config = dict(
    n_layer=10,
    activation='gelu',
    router_score='softmax',
    routed_scale=1.5,
    vocab_size=15812,
    init='normal',
    init_std_down=0.00401,
    lr_mult_up=0.873,
    beta1=0.95,
    decay_fraction=0.599,
    doc_mask=True,
)
Below are experts of layer 5 (counted from 0) of a mixture-of-experts language model. Rows are named router (the router's row for the expert), up (a neuron's input weights, with its number), down (a neuron's output weights, with its number) and show model dimensions 0-255. Each number is 500 + 50 x the weight over its row's rms, rounded and kept within 0 to 999. Numbers have three digits each.
Before each expert's rows: a language model's description of what the expert responds to; "gets" lists some tokens that make up at least twice as much of what it gets as of all text. This comes from a sample of Wikipedia text that the model never trained on. Tokens count by the router's weight.

# expert 8
Table and list markers. Pipes, list dashes, colons and section marks at line starts, plus initials and first names in lists: J., USA, John.
gets: " |", "-", ":", "|", "==", " -"
router:559671495460484471469468485533482521443543540450446455476448517507513559402532485505508534433439519501419486510500522499516489504520576371513484477458541547548489578531531594616573600572518539431477434513512603433529426508593496539419427506431478517513542483519438490482491442557476497518385514493523509544526567440459539498539485472419498498489499518523500465457500622480467608406491553542483492461559430642451617473518432500542576511457467418460482467559537522554472516432538501608473492429566435457498504505611350496495554507521576439480443463585518521465474501472482502460482425498416499455507598506532513496491430544496536566591539442511482424539462471485486450497443503423499470480479551501522521495451509437483507494485447546474599462435536565576524472547521425
up0:411437608568509499522506530512456449415473496378481540460428522483506530564448514470435480418482428447474511553404400533502517493498565531462448350459529413595457558503487490529479517501528493535488542541470472460520408462351520468534492502519497462479532534482508546550419516558369458533495539440436523461459498476452455475554499556456469385450539527494517522600619436528473534534457434483440462434473598471429518514396542465496504532509566511490449404570500492511454536446489481516485579500444555483491570494517425578586454464453507528586521552553535549527399545515540449608479534513432512517539527498540417596517535574525504504479541373485524559496570520517511547516434603520528540470567490489411496504497574455438501502568572495534457512497461492483545537576482459
down0:504482508530423477478524547451551499453522531582559416502502428545484464511494549412452530515503457603518431513508503452482448407565415457534435567495471473469468539364545439426462505511379520520481458437586519457480539485645529513437472525386571526555518557489568603539485383434541528494557479486544471432514484536539483503518427510521539557411482400633417529489548529514595468473539545417413483455438523500519516437464471496562498498372479583529570471528464648508510532544558519507494484416500452571513522524466594572449500450488549540509567450403517511480453441450466563457500502516511526491544483494443519495494482424508499464484426553472490533570525491502442506535550491584548587526545493490573589470462527391455434525502499484496449531510480518447564489448434530

# expert 1
Name fragments, table separators. Pipe separators in result tables plus letter pieces inside foreign names (-jin, Sanjiv, Babcock), and semicolons, hyphens, closing parentheses.
gets: " |", "-", ";", "l", ",", " was"
router:592597494595515473523492506516523501431602434464429570467415409490491534586536424551504520492454466383542481418583494533534434469480483404447531465512441510373466469598500526457428483563416491490470523504464564543459536524547493493556534517486434529502453504506474508548516458476431534523394493472463453513498460496466441545530517513490451412530467489534417509599465566493492502526515510475433518511604509495543509517542559396487530558467375511479583535533450548430604417450510565536472525529465531514434576492580423582405586507507448571480543490540528555529442382490532452555493450482530504531468474467497497569537511461488487535433485534538539547586463468518474499409489453450494581405412537471418561511414462510592495531446482524567456522455552551601557453546473450
up0:489559551434569465568414454500574518448416566545484461597573553594489517482493515592549505527502544448470520524456502532461445448493411518484513515587546559512456494486452574521336531507431466451434430592396519477405467502496465550500490535497565505499534483447565525477441421514403427465566500469478443409526491418410544527568445425503452446546558531517486504510480513456458573570542567498390466507463579516519583453503524505474498528586426498426517610454414463588426485406511555455425478576510573494473503474548553490458508484495483514584572456436467502479473614635481531394413485506576503391545589533508500465491485492462478532508448546491461514471505436495497530534429483451498526461544469472455467458507463540485504505498531461499523484472493413524526554486581441
down0:614514673466590498507471448490523536392533514430495540515461548575588549553436587550464544528500532434486517488546409544531482460507496473460579543498479460593517552505436472621458516556495489548455513505512494533511414505506544455417607469325574472533525463541511549471491546491479493484395483540518477488544432503489518559579467453428563559449563518484487485478481489485484518431524468399477505561512447491470480525464522489408478475481511471554472484530443503513443571486498488546472517433508570547451504519498370401522513509561485490537608570463479470450500557415576442510487504523544530632495544454519628495504514485477479519465404473371525480555480494389452397561456509543431422466479450571454522491506502558478540510526503477539503533442596476513427454512507466

# expert 7
Line and section breaks. Line breaks ending sentences, list items or headings, plus pipe cell separators, == heading marks, opening parentheses and sentence-final periods.
gets: "\n", ".", " |", "s.", " (", " =="
router:415547543418531453478544504651416522454553391514492489560538548522417601486449656495474482474465492488505548438522505487496471476480478509481454427495493520526460483562461482470370597582476528500471453481536488451476500439454452509573319541558607455542518488512484448554509479490472500504574562459459412578609455520531501473487461518483548534485465417437551571537496516481454499481476553514411503459523567457606514479542474504476550458489497539450401491524550471518481476512497472514473477572547470462514481547476625550568529564540472432525502528504537524505479445518513470465503530472547422457498540469526405506492448396534400439454528481410548522416547592490595559527506481427582550523534535439509421419530576495507551520441529551521543451536499492507623507539448568
up0:403575547575581478513441512467443514586517487525473527529401541603459565539459450467440582528443463499515458574495386521422592482486517498580572466589500493465467480441403514487473391507481500508498516523486545468500429586435540583444506471456572553459513457490504499438491430497507463455616512558451507447550551607490475460492505454517577527483512508593596496452470577473498555500508520466554548482600462479518495520531503603412487516417463355502399514477468433521552470531413528606432508488537501562540484574544437463504566447562551537559582488496478619510513445503462520514407481499570483484472520461435481497531546432510496539509470430460519478500488503527459516547611521557487569486517434536592554471530548554371394511503501531538533487483474501520427547533463476
down0:538486543528416501549559452488521451412481516513585471517604563489570497493533479569489438519569456509534552438423442554525455435519545543414528452464547555568577513404518514477515527551528510504437527492476484469498532499520419568497559463524520469595494520486426553420509559468553556534498462436541517505451477321440478556523484520598480544530459423450469432568500411468486499565495499463483486499504547568483437519584532521520482467472488590490397459480476584570405476462528597499539547530466556475550526495426536498561537501536539397466522440593521441494494523515545549509509447564470463546535489459565448578409475522425532483499607528554526529571465464502523452334465431413539448522450526536527461480356471497567445461444455500582488500473414510445513527596543503